python train.py --num_hidden_layers=8 --hidden_size=224 --n_experts=32 --experts_per_token=2 --d_expert=192 --d_shared_expert=384 --hidden_act="squared_relu" --moe_layers=[1, 2, 3, 4, 5, 6, 7] --router_score="softmax" --normalize_top_k=true --routed_scale=1.0 --balance_loss=0.000452 --balance_bias=true --router_logit_norm=1.0 --init_std_router=0.0236 --lr_router=0.00157 --num_attention_heads=4 --num_key_value_heads=4 --head_dim=64 --vocab_size=8192 --norm="rmsnorm" --norm_place="pre" --norm_eps=1e-06 --positions="rope" --rope_theta=1270.0 --rope_fraction=1.0 --qk_norm=true --attn_scale=0.165 --tie_word_embeddings=false --parallel_block=true --extras=["capped logits"] --init="normal" --init_std_qkv=0.034 --init_std_o=0.0 --init_std_up=0.034 --init_std_down=0.0 --optimizer="muon" --learning_rate=0.013 --lr_mult_down=1.5 --beta1=0.9 --lr_head=0.00744 --warmup_steps=50 --schedule="wsd" --decay_fraction=0.927 --decay_shape="linear" --final_lr_fraction=0.0 --batch_tokens=65536 --max_seq_len=256 --doc_mask=true --train_tokens=648200000 --max_steps=9891 --dataset="wikipedia_en"
Below are experts of layer 3 (counted from 0) of a mixture-of-experts language model. Rows are named router (the router's row for the expert), up (a neuron's input weights, with its number) and show model dimensions 32-63. Each number is 128 + 32 x the weight over its row's rms, rounded and kept within 0 to 255. Numbers have three digits each.
After each expert's rows: a language model's description of what the expert responds to; "mostly gets" lists some tokens that are sent to it at least half of the time. This comes from a sample of Wikipedia text that the model never trained on.

# expert 13
router:158138103091072111104136084102156113129147125171132128130140128126102154104143117087094107155108
up1:144130150102096136119120131120175139106075078064087212124169120130158140130139128186121067117143
up2:120107116134100123122151058086157171184194127147121165123042141134111157083133125068163124107096
up3:145141118216135153132181086127167104094116171124146100137132141151128118127098106079071097134126
up4:135142140121181134104123132137166126143119111003089093107141132204143136159078069137139181093133
up5:108153113151132101109158125102107076167168108145105128151115103112100153191094121145095126125107
up6:169114101098138185060178200114196120142128097124103156101073159207067151093174098067179128136127
up7:098173114132151176142080144132128098119106170184085125117122104146112086180118121098219161125152
up8:123110114095074084083099133156071131118158103127168150185122184152076048107119073078085101131096
up9:110039077139076120101092088119131138172174078115166133097127177112162107168168091081106118162166
up10:125156111121179146157155157107099170172156118094129144127150138133187178163103103129151123131150
up11:091133130098123100145123090076144141200118169131145132104111120130199085123130137057104113126134
up12:113132167158098117074079132102134113146080144134149063176103206090101110147132139103171139136154
up13:133165132056076137135138129134149082184067162156116176157145150148120144083156082120177131169166
up14:114107164169122142111144078106175118144132106109146154173118116134230190074160125103124160136137
up15:183090201115132092125149114098086163123177221121140085178166125130110092120144143090162172168123
up16:163111094165097103053136092155172145178121127092151201139144105156141155103135155137151087118119
up17:155132125138143131131080117171163169138141110108094111156152114078093129191118153200058159073122
up18:128136129129063127155150094143156077173146093051099197103160124106184136134074124150168136120182
up19:124092079131126127098077079134157166100157150086134125136164092177143191073154120112074124116061
up20:152130115159160210071182066119102068102152104091140168103193085131090126153126229153155146129166
up21:115072141115175195093172077163162111149174113093160121171126164135133153107123176119117109144101
up22:133107157115123097099161107146124146121145187144128090177112110151143126076089087160088134118162
up23:188107151088153168112142131173080123114116103105117164133137145109135145133107127089123183125122
up24:151111141164083159106138148178161119124134108063114102163108069087134119142094092060145126127170
up25:136131177171109135135186129114141123078105126134107144223110141137177094171120105102113166149117
up26:058106148126145157146142159137104072161101153076123122144161121202075159115143089148140157151118
Periods closing a sentence, often after a place name or year, plus contrast words like not, but, However and coordinate digits.
mostly gets: " not", ".", "uc", " .", "?", "00"

# expert 24
router:150177185144134132152102201092144137125074208052148100122071097146176107095106163107199131164132
up61:113114108116154129140165154092090114198147109066171161158161113134126110074141165137124106119175
up62:142117136146134172108172147128148150102171137079095098127124110095085138124071093118123105175101
up63:097131158131156077127094083135112139159141116042123121158104125098123110146138129132140191111144
up64:135110116144123082111113094085188174151133139144162137151105167121109069115086184166144167188152
up65:144116114153151136104109149166156135116146139128153079179100191113141130081171140116182119141157
up66:137165097058172079192095176178172130161182182171139064123105094129184114147196110180115104099101
up67:058158134118194104102086120149148070092103152086143130084158170127184090131064070115100178103127
up68:127101121112117078147102133033078159187150184108104112130119110129119079097121138190141100127109
up69:175159098115088090168077200110090145112086135144086119139086071110160124123092179136172121155087
up70:089101099144127131167147129149077137099103107113107168132112124097145093186177147103150121072123
up71:132120122114092171160060143100121093170103093133121088147103124121156105085092155116112124102119
up72:148176100146147118129140137151136083136144174128144123110109141155104078099160160124099132150091
up73:111181156152104062096107105157170072118127159156114148147131066132196120112112127141116150135092
up74:153091214146087160097182161169111202122153120143083084138118113109110139142140076107085093107135
up75:146108081111124131119084096132142137119114171121116097108119146153090098144093105140147107119139
up76:172116116105180091120124108142168090148129139110204150162097141122096075098099082140128107165087
up77:089151074069092172134109075082143127168108166113151166132121128077102155171114143166192090132166
up78:097098082114080157128137098018135162165110154081175170145160082111124086083149110153166083122111
up79:084110135154087179092153130155098122103090124095141129112137165109102101096164153147152113178093
up80:148129145127154121128071120118140166138066118123139109141076168093185178104119147128195146100141
up81:064124134157126143131164117105102131113106125114133158076071129178113139114128104140213109081139
up82:129120056194119119179090116196151119142130139153094108113102174061147049085145049108161107124177
up83:169126162149155097107121161146068154133131129117109131101186097180150115093127096162117134147177
up84:180171154149159138133089118106132096160155157102113080099150062097127136136176110137198158179150
up85:144135141091128117146125084169165115121131157174171164162120105085121115114199167088107122079147
up86:108186087147174154132093101148129088129146107168177139113100165139115106116091139194123050094068
Common content nouns and word stems such as use, design, name, talent, district, often followed by suffixes like s, ed, ing.
mostly gets: " use", " design", " President", " production", " director", " Candidate"

# expert 31
router:132084142170145135120131115105123109145110144134073126159173160122113124136138097162100089128187
up0:156152125121079103133128157079137119190118150109137102110054168138172149088177090209150102159114
up1:133083110137124088177119156155158104091172129132080119117137180130129115068142096135085136089113
up2:115105128166117165153083131129078130155111145057111129080223123113125144133112102173110065101112
up3:124097128105100095170146136103133158129154154098099176148147104166127104128112130114138128158167
up4:140154091129138150119121104160103182137122156154098129199094175106188181069174157116107174154176
up5:180135203126143079115122118108212127133156138160105169121138094172114154134084140149054088139160
up6:142141123118068160101150150110165175125147154129100103197096098123144147148173133135117149148194
up7:141112111128127100087096166057071108110063183134160139126118033086126154093082114193144139099133
up8:083101143167099087126147140085161100133080103082173108123185153118129169133127112100140149104167
up9:109075128149087149119122130119132188133134102129160114045101178160147157096146147157159093154173
up10:124167108103077128180156137156088126147133159184084123155139115175125178095135118184120115159094
up11:117054100073119187125121202118188141149100146162141111102180112103153100109122129193097146156141
up12:088098101121140137074156094089096103138208146143195132099171111136088157175147138096147089123116
up13:149092097074132067137182130130124066124078117142160137125071116137211200099141125155146170114113
up14:108119138088149155165082154116187181159106090083116149117155075097118121118128118119091119115130
up15:068160140063188136096103131111072117170116152093143122173112126196152106131184140104097100143079
up16:163107104110091153090152146156081152126151121092067169110176081118039118112143087155119118141137
up17:159124120108099137135125194078119139184165131116108106130126166156166050079130138135116134138127
up18:182149110146048144128108161168135170151149206099090107189105133140170118100134086165088160144155
up19:122148129156121157171106094148106118132154066186146150162181015133153150084159127166164152137093
up20:099145089121121120123114167110071103157135101168120110110044118164116131169125197118128140191150
up21:114129143167108108107109170112097130162113119144089153151136123112162114168168154160111129101120
up22:119161147117120166067129101126144154103158188097112119156106130088119136174119129102084121172137
up23:097162117172133186112165088085196094159119099130100148119126185155140055071117122153081125169151
up24:139119152126115182138103141109124183132079082094128138091120136172141138108134163202174092130152
up25:105121115134152102067114166113130155143169205158144139172163139173115054091156187145142086189135
Opening quotation marks before song titles or quoted speech, apostrophes, and word-initial pieces like New, South, I, un.
mostly gets: " \"", "'", " New", " S", " '", " X"

# expert 1
router:098093112095144141153160207088113146127126077094145126120148118090131083170157113112147136112107
up1:112166146111113109151175110111149147222111127095111186161156080161098118097119150167187166153171
up2:031125153168144057060119167135127128173163101146104103051098150102090116147124139143149129195162
up3:137072087126168141163084181124188204150141158097134106137101145133062073107113101140138175130086
up4:138128106121156142117105136126162104176156085115065143137125120180091067154116179153116103077099
up5:135115101143169124137113152143122157139138118095152186137129095129169139095158119160159103136107
up6:101142141157096128112168070137124121150127113095127138164090125105121166119082117174148137121134
up7:173149118127087091124144106119136190117135125161140137124096129135129106111150069170122154153149
up8:086124051071146121146093165152113124093122091151107183112116073088164099167115197134138142105116
up9:089100156164205118125199076154133070119100093100122119109124185085136096146154120138108182173174
up10:125082124131160087120159166073102155100119101131117181178148118176125120156160104065155102130131
up11:104113125103110067119093142138088050119080099175073100079123176128117148142175143156201116114106
up12:107128067109133157136089085132140119127154116174117103137153141244164170124148172177097117173121
up13:183125129101146102165188161156073133131143113124102128156145128108185137094166119161085084133142
up14:108145131160106125184137149069112128143161085147110121165129161185119127168147100091066201168157
up15:140143124126138096148102147129089153101099086115061091154115076156143139139214124166122142154163
up16:133127138087136040124149151128140083118074095074087178089162178141151120144126127150166133158136
up17:126177101135210155119119130121109127182131033137155147114126131186135099119061139144123127065113
up18:100140112117136097181130098108157072154185176135121087130083100205134092106131126158151199085125
up19:127131168138099170090131106111079087122139141098155174124110175129147154142164177171071144135132
up20:155111142201109183147098108126127162142096087127102168076109113102038101099143075131124140145150
up21:132107152134150146154125123152187095145090135101047110139112117177119118059093100158138134101141
up22:173150091103095090197078120117129136132089105105093126116092058168094098136167146115162116106202
up23:148153141152077152143122091121127162077085083126099072130127123108209095081093085112122110167118
up24:130057099157116163148152091155190193136096128074175107171140138157087106124171100150129129167135
up25:143105118113095144084152082148073204143157099173174203118127191155189151123139099113115151070097
up26:128112135126115174166094105136099106103184113118181140119159141158070125140179135085171152161129
Opening parentheses and brackets after a name or term, plus degree and minute marks in coordinates and odd name fragments, e.g. (since, °, ′.
mostly gets: " (", "°", "′", "(", " [", " Coordinates"

# expert 12
router:076109121137175112126139147127090109151172192095137169178186157097131108129146088131113162057122
up9:094148152159102158086149144146144143081075120106075117152180155180142123063174117152153130131137
up10:112104101127118134139109110099114149182079118157117162107114099189182160176183100115098173175103
up11:133185129135138129148157155127130086196157161078152142147203120123143156107123157166097145134111
up12:077144131142113142124124111142112110117116096156145198136115091169089147131125178122050135174150
up13:107148159162183128156111100153116156144159153117107098130100151125150161098146132143154172118111
up14:085143062104131166111227119153122151156122141119105142126158158142109150171122121137159152140110
up15:107128142145119194135131090145159119156108124080094130168103207087182092122167150150140173118089
up16:119147094072160093152174130121162150145131133115115145111130155198134099150157096121211167128159
up17:158071125099117093079127099182182095070117096147092124128092139129105058107112166090125097114071
up18:133111138124165096128150091110162132147119126088115156085044165191124093083138194123143148176159
up19:129125207167175098077150049142144124146125118114090146178108140152146160117137152116140167116078
up20:096151141117146129091151123113078150155135143118130155102181149143122134131117148128093141119117
up21:099110131134118126128174208145105160170168128065114168086131105130109097118075108136078127176123
up22:044093140108165134104139111136107127152196132207159118171191117124114092139122165175106156146114
up23:110147160132118138150091139170081084138188138100134099151100152181116079118141101149115153177112
up24:136126083169121118119133126086202145115119150185130128143137140130102153078113079166068141110139
up25:102098086087134133116106098131090040121137083090182140187058070094112095168156088061171150088164
up26:085127149106145120171116129119118106155082141103146104150121091098116162122186146118205088150165
up27:058145077162105123108064166135116139160170140131188165123101089117199122115105097073127125049123
up28:128116134149157120171109170157114158175087170120146153135084106111136125130166092122106112149117
up29:117125149160158095204101105087117130147132179126139119121165133218083133085084092174147128172115
up30:108147179067147138127180150072152109163138174078155100160130118159203138139124102136130137196093
up31:132092144111154121079172136171073157088097148132112091119164161204086107128096129121111139096109
up32:125135178064120066151129167195140132129117133194157099130093161126073143141157104082169062086080
up33:116130165138152103107174119122106121159130114111186125200068131079132071121200124113186124097047
up34:118162062114073157136119147141135192149129168110089147152071123119165110100129138140140120100159
Later = signs in section headings, en dashes in score tables like 1–1, and mid-word suffix pieces such as leg, ation, tic.
mostly gets: "–", "—", "imi", " ext", "tic", "present"

# expert 9
router:155096116098048094119087127129126127127109074127109155130191101114117120129153168102038141142125
up0:135139078107106125113090129150165061150185146100150140157105170134124120147116093130099109145120
up1:129145133046089150114120129140113128126083131108109103171109115155117130129132095154115168122187
up2:158147173102098146042146115143050119141149102052080160105133099094128117131132145143107204202140
up3:110100187057106139097219145143058103167090079124113080113140152124120154136108110132118200182173
up4:159169139161124101139120092182115140108173095136131115113155135098038192157158125103094141122169
up5:100113158090109136139090165110111104130101138099143185162098134130125101089194109119168106101095
up6:143134087117134162049095157110079141171121120145093114104079172128116114141164125097114101140136
up7:163064132111078131078157151105095126168161060055154095114100101165186121159146120151124124167154
up8:111133097113065154151122116149116100101172083128117144121074132171142129109142127115062152143127
up9:112143159146151099157092129109154080091143202046100111121074135159150153135145170165130150099123
up10:143169107111071098101195148165130128133150116082168150118141159134140069098144132098100119160112
up11:157145134082091170147120134117150108152094072167125119106117153117166129062175189134150126120116
up12:158097101133099105150151189092044167153120068146115113096125088083156167147147178146035152145119
up13:151193128142109050171137130148074199108162166150100119129189100101108161062116132148121165113092
up14:092123117158070161114068115150136167107168174137130128148086187177135122184158143114114212103179
up15:139119132144109120068174065084100149173135138119116161132078120132107128126127124128142185203172
up16:138148121133174072067148124165166101175140119173141105095134134173107092099153147168133131148110
up17:164068090166141074124134131142112063078109091114097115147141194128112080140136063123062165108119
up18:148109126150089131089128149119126170100090158211074100090157124118193045099155148118136115163163
up19:150147126096088156100081125117091136145108101105097129085156098169127093191129132152125145149145
up20:125128105082096138119089126089103122131105073123126090161112097092131147164155153157100132120123
up21:147133063134094124121147031080141148102105080123157118109198163113126135150178139120107065157117
up22:117063079096085031162112097161162132089165134138121121127073176139061112159157156097129137168121
up23:138149116138086127174059076093126138116126054190096139158180097133094140101141135086116096144164
up24:084101107140078107170087127135083182177096100167136140141124098126137133130128151129139145131160
up25:150077142077103106135106097205087155109118114116123135118125054139194148099114086153078109086158
Closing parentheses after dates or abbreviations, and four-digit recent years such as 2019 or 2022, common in biographies, charts and discographies.
mostly gets: ")", " States", " 2022", " 2018", " 2016", " 2019"

# expert 15
router:155087154164110088122168092172100102115163099165121148132078160118139124138074117139105185093113
up0:144118121097166144105128146084121089102194078159127168130114127148115080104211092161129131153113
up1:118085131119182132062141113123062109150112179111124126171150165166131106104111095145182105127149
up2:138107065109123106102185158188157174126117092109111090163132153126199109144105124226075156147145
up3:151085122129094123133163107166123153151114103046165106179114096126125087123164100095090123167130
up4:080154191143119120097144128142125177138102131124126139245191148137150163136154138135101178151128
up5:086113070128152119083098097143067138182121109163182115141186129123141043159135099158070187141130
up6:170090141093135096147130129124087055120106089123151098179180151126119082145161126129094141135149
up7:143110149160084141157115126227114063168137155099187104093121134121157074162149134142079121186120
up8:108076110106050113124157186148141161171176116095107169153163154122068110117178120095117100131219
up9:150093118167099144139086177114127082115144119159083141077133135113148153154114128127145186146082
up10:141118114118099072169142131190118149178080095075096142161100147135085135093137125105074175157172
up11:113143117125139140123167128129122104181135097145093140174144119138108120049155132128112192111141
up12:203147156118133084111136146154123141119127123103121158157125157098147082167127175119119125132114
up13:100076161143124093136131125129110102119120171075145192121120098164154084097074125157169114124105
up14:118119189114073086125141157170113180082149169163126097161133097187154089103108120125132166147110
up15:133152114150121150133111055132138155075142136060103145066116118134143089042078148117154130098114
up16:079106083187118148109180105161100139089129139127113090152129161133079119139088175166133118129153
up17:162180123175085129106119095144128112120075164087166176101127143100160057161206109116158156172165
up18:171148094069126105104118153144167106072149122171167081111156081103118071124168150112163180090139
up19:096107073178078152118142118129099123075140125176103155173141199166103144083082109091094137156163
up20:148151144169124095168104133120114151136087131102086162132080111178117148090151057162111167057110
up21:131160148126121133144148128130113101152080133139122131093123093100129103088070122193094113143078
up22:112087140193152160155171093124189130114104108183116149137052128150178193126131109150144131097059
up23:128157133153101115156111138069133080160176101153149130183152165122113098156149092101174185107115
up24:156127168198133165103142155186157152125184065117078101136112168128109138173142113135099112180082
up25:131116077171113110158118125114124113171128115132080141142120194124150111088137173134152107141110
Pipes, digits and units in statistics tables, such as |, ^{, sq, and inner syllables of words like mi in families or Permian.
mostly gets: "{", " MF", " UTC", " ±", "mi", " sq"

# expert 6
router:067186111166188115119091141161071191145134155171135121121139112149141104124055119134110116129059
up1:179163145052138149096108082144168125147147127075126154128164140155137162178109134115139125109185
up2:146121122143145145076090121145081088147139076115136156125166160145116108169122174139160124108132
up3:150104093142093147117106072158062117145146149107155126131148174119109175100181165179152105127087
up4:139119046122129138174156079091128167138093130147166125122136176176132145119074144134087091066113
up5:129111109089059132126119129088067166117179132168135135151093170105173182133139105079164135160131
up6:113127134149146095103056147115101073158141197071169129151121110129117177165102062114101105192102
up7:081122147094143109110117116103106139101169148092197118192164173141088074148099149125129146189155
up8:090148126159148131143080127156164089105163159117136039115156081155146095079086137128101094192111
up9:120168191162148128128098138108099183136056123174167171127102162214134082119149135085086095106085
up10:073095129115171106068125218119100117101126152135105145137219174149139136159109117140189169130048
up11:166113133195147092158180115129075134146124128122116183099189106162141095139118169127101110199115
up12:098102157129190170150099175119137176126130103113100088121180083138171131086180105138132129085114
up13:150045107079181119086150090154102098162158078104134207111220145088096176175165126131098112135157
up14:127090098115087122078131077077114191141144107120144126121075140119173123118152149058162160117203
up15:086164105142099130081096116117147124149110101117110123155098075147135129100135125154153102174120
up16:099086137131177126126126150180110127155157099194163137090153117177075160101148159130067115125103
up17:131102130135155149115147089178158143141179162126087120107151119130118131145135096162108121127087
up18:181070160132104090098114156150145129129110116102092156111112135149120143190102070170142136139142
up19:084104173135127155092187101145137100089206156170133166119135128123130168091158129107174148135044
up20:105125095110144091156110111187145090144153075100144138118147101145149119140122089138187099131123
up21:095129121092092175144099111159128119169135132113167130211180157106082177100087072150129152137134
up22:186109102096071108119096110083118147087153188138077120144136121144100147139128113134079094129111
up23:116111161172126115056117182150149144105178151063120177132098169133177155121131128099121050180096
up24:130085086172121158108113125190122143141112164151084076097096171137107055091146177153083122171130
up25:103152159161118180087112133121099142119102162132148115075137089122095100093111127138135119117144
up26:119149178145130120128155086131133123154141076050148123142075199114131146068091116154092069180104
Pronouns and relative words such as he, it, which, who, that, usually sentence subjects before verbs like was or had.
mostly gets: " he", " it", " which", " He", " who", " they"

# expert 17
router:125094115144069145154126126167155130120127100143164169068086128161122225127166150146116130157112
up61:145094149143139166097128174125129157153200072162133097106158138098099103151142130119165140110139
up62:118110148160110088126083150068097145154043173100163175124126104068097082127098167159148160158087
up63:177177141084111171147103122172148169091117121130100144113144120177165177078132174184120132095073
up64:128144122181124164122095125164146154092121163138191138102080150181090160077131152118115215101083
up65:126093127111072154105087120131172110156186127133144157153061145090147126102191111183128125105177
up66:175095064116111068146137123166115113144123090057108139097120101143157107125186116141093164146132
up67:201132166152075120092107132087087213113154035122092124161072106061171160147094144072129165150106
up68:112136100134091088140112101136144135139173188090120135139095088131203125079128125140146119178112
up69:113110118060112102142173098172159135149189130201120161186122112079171117155188137181135150124126
up70:072104172109164164148159159075155154099147083121113146120112098119104112108141115152091172119149
up71:091196122135123138050118140133127126155135149111121125134063129125111164134179125138090106166154
up72:120122146100145169101086171091141179172068049146162180097110186166108171116145115158115146183108
up73:135096089106140120113126167164122138184117129100141121097094057125217148101121175137135125150116
up74:110163110148135137133118214120176099133174073128166139197131146171110112177204176172132112151138
up75:124108150130072138134127143187115162127143139056127095165137115098094141122165127122182117171149
up76:192151150163133161086212096134208150140101130169106166194168154154120116060152116108141147188145
up77:140106191148171179141123115052146132126144143121205118072037123179116077114137147167177134126146
up78:125103124140113191130098075165076146173087120089166110093122058170101130057120128174062101123146
up79:075153090083128124102156112158174147124075097144130079175097109168121155132141121144091178139199
up80:120112074066094082189097138165219134125174136105143115127161145141121084111117088124094137115067
up81:110109131127095158139155136162125102071169130086161094090119069126151112103160092135112166189103
up82:136125113120124127114094162114170198067141145131117174101091132118093172135156184104097114166090
up83:162098135084109122120115088085138099141111140198076196081112167096103190136120187190089144109136
up84:176177157139119148133146115074112128147119130139173106146107158121138146138180080133137088195105
up85:142111150135129084127150129086175063145169103155168201130069140116098202088138145144104130142113
up86:142115102146053179136123084118092115101120170127133113129157126115109107138151125166157119139119
Common first names like John, Robert, William, and later pieces of personal names and other words, such as Jer-ry, Ele-on-ora, Rober-t.
mostly gets: " John", " Robert", " York", " William", " James", " Henry"

# expert 14
router:090147031138134077110161130165140095069127113148145155173144095130117114142085084108137105140100
up0:114123178114120123115145105109116161181175131120100074164096117152082175091105043129142123127074
up1:095171101152123119103154183032189069136122094131048118152106147109160084137120131151115138102197
up2:068149149138144149157141124085139128165154110127130121157127151119069147093136111101159082129142
up3:159140144107145114176111125162136165168177125112138112137173175128114148130081157119138151123087
up4:105115105152136124133150150146125125149136097098105110102142131104070112094108096120116175103131
up5:112131074127137156167188130121146065110126102120177101128194106137150156126145094146096078110087
up6:112145112148061111071162129143090135141154106198145096112088102057127089155159137142121136196190
up7:109131140121124141184085214130090084134100105086128161110168103147151116132151161116164145114093
up8:106100123072127252162127112133145118133154147162133103162133130126102136134141146148099080087139
up9:085134216116106115088141117124165124120133147122152168124139157108127167097176159120117154092111
up10:194117159151101155157127186156086154132137142093149155098124195131160120146128071152132126117152
up11:073101028075141131171150108167105131142151087123122152069076191127135152185106109081118165071190
up12:160150140130142065138148147141132151128117126189103059145137100114072105173197071171154124190115
up13:145143145122107155133097076072119121090160060159110129139072074153075083135158119169166122123104
up14:108073139087106151084112195166152123077106044107113131106130105106160125175137089098132102148120
up15:152157146085151151149139103125040146128157139135131117149084152101126170147221171073151119097177
up16:090121075131168099165151133146163120191127105140100158129187090132110100113131121133114138133202
up17:097169147128116103191102137122112077158146154142142112131102135123110085158206117139146098169110
up18:147128090183139171104112089129118153124117098162140128131181114089156100117099140093147143187168
up19:113138118080115079196144156102174115142167123133143142119130172146084100123120118161136059094177
up20:135121175083137137095150117107076133121113113163141138152091133122105103167139151165128116118158
up21:145117145143166134073136185124193096152128104094126140154061139082159077066158121202130090135122
up22:130143132151165165138128110154163034146152190151075144118139178198112080137128096128106172122122
up23:149109146154108183146148114148149071136165166106119171115108132154136140111139159166096160111082
up24:174156110130137113105107134120180132144074191114136147123116111095122167131148113184146186162138
up25:179112149109096143086059165128108147096166103118174143227103178196146122149153139161130123106163
Colons after field labels in infobox lists, such as Team name:, plus digits inside numbers, decimals and dates, and the word with.
mostly gets: " with", "2", "3", "4", "6", "1"

# expert 27
router:171141084162165173119172134111196166127146115182135099071128110095135137139091152195105124058148
up9:060114119130184160133095167211123118111088057132100153145131107166107140108139139170131115132130
up10:104089111117087121117060159081083121128095183133139085102172076070116089132113148155120135145166
up11:165089137123117107118125105118147123127183137135157126102174116103133084128144140189198084161163
up12:122111121089078116097102155123134136130158082169063118183104072130081147146129139123127161152184
up13:109159160129080151134138109095127171169161130109134098124105146099147119142138125119137123193121
up14:176073134130117128169130090139130166118109107108123120105156095116101067139139085166082124093121
up15:132071117122077147162143075163211168156144134088092111103147157190156068121135126120117149132117
up16:146144107175134094125147106125195165134105136150100086104108090126160098138097125215188118155152
up17:128115092143110141151102088168148117134141111145106148104103187184090114133129141096143174135095
up18:122083101154085101111108126164090132133107116111080135168126021176148144146143170085090079160132
up19:122100173127078189137127173102155058185143158107150166094121139123086107134153174178131140164181
up20:167089066100072098134090199141166094108122068177133183150068085116195138147126152139101103071106
up21:141156141118151126108096147146140146113085098163174088084105155163131151078147170156136115186165
up22:183158144147103158095139134074140158173150141088099113107085152158130095168172171150095077117143
up23:102149077139112095140097073127120172146123152149113199108156151091074140149149099091118112138180
up24:096103063133052110110138151147158159105141114163156156124074173090129143142107118131098101164151
up25:134121075130052139076143112128131157144173040181087159084072184139143101108086081164122123048140
up26:195140147115128163140143139147141149117120121153112180168103036156125075129171102191132116163130
up27:105154127088094170169147125185126135170140110138143157144143085096088132163156147139057147203202
up28:112140095102124114132135157066147154115143104151091173157114113116099161114142047158090159166104
up29:148138117124170057130105174119121131163084124137140099112098078173120137089148135150138158114106
up30:150126133174155121164140095184091077166122061127101178149111165158108043157124107147151132126088
up31:114157145090091119096138122107138149118138154208156145094121145137178078126161077169123093136131
up32:112068143144137140083108200141118124121158134110143100126097089141221115149196074156116112204086
up33:145149121078074165101144137121142126201099182100164115141095146142094111068110104189163099070148
up34:153177170077163156077187097104169100160116089167074187095114139108139168149121127129167145124176
Double line breaks ending paragraphs before headings or new text, plus scattered word fragments like art in Smarter, or ther.
mostly gets: "\n\n", " inst", " ra", "De", " Ref", " rap"

# expert 29
router:093153120102124145142160072150108138137152104071112086200104154067071126171155086106158096116087
up1:082118106171122174125161120114137144137147107129147141152105129151165120170207109135138204102129
up2:093155182143113097083162191103157163168100117074122126071087152136095153128134099225123102148113
up3:152134124132147131067076087127078184156162111111133120122116105144116167144156080150127108101113
up4:120176164103130196129138110168148137124122141158154135159172142105184082115184085118162118135144
up5:098125121144154107169142065107173057123129099144093168071113163163133113160137141122123096115128
up6:145127127119163168126130096177116108136134154141103111179095092136174150108133167067146111136057
up7:098161158083115090116106123166162171182173125119141072115085207110094127141147126199116098132164
up8:135152129108111099155134164085145136154115119157087128087150125138100133126124107145092111126140
up9:158145126121137075158111116106102114112133191117081166103141133068144069130091168154104085118097
up10:083102156112112194180156125139106083144098121093166091149124151109099131132136133170104141140147
up11:150142099115048161155183112189108112112102199094136167170134153162110105124119125134166132131115
up12:137165135137129153081109092122105153192091161059165128169190148141106159135122163162107167100200
up13:096115135148089085123092182100122029125220150127124094131094099127111172142109096111097123119170
up14:112158116102117096090141091112165139150108127124113092196152100164144119107105148115119089122201
up15:135152149102124101081125150121091125173096168112071142144133151140108095096128116165108116121183
up16:107145152133105147174121146116108122168087166113118097137083173148159078055185115141141077146145
up17:105084143132132162121108113133103100180057086128107175167141138171098127154151133223168139094150
up18:125132126133104166164128133092132131197099080088110088181120097139134129106148112105126142123124
up19:088167228119204149081154137143136173098119095110134167122121160104145137134079167170120103163147
up20:133138121121147131059133091100107105150137087090113169173188139105147076142159094126134135058126
up21:088124079094114147154206075097094126088133118101174127174087136157101055119131099093115134072143
up22:127128164159164126105089119076120180114144138201153094101111151145098110125134125091172131143117
up23:120120114118103050060180112154182127123216150141099140124083112130106116170238102107178171145159
up24:092069123194120176109118115103092161098098153124136115146019108135105149174166135110113124152130
up25:185141101141070142084132101116131127101095135166119111139034082133146095138107103147077114101142
up26:114143110130129116162123073143115178081150167115152116152115160162139148148159092109117090124147
Prepositions opening place or time phrases, such as in, on, at, during, between, by, often before the or a.
mostly gets: " at", " In", "In", " on", " in", " during"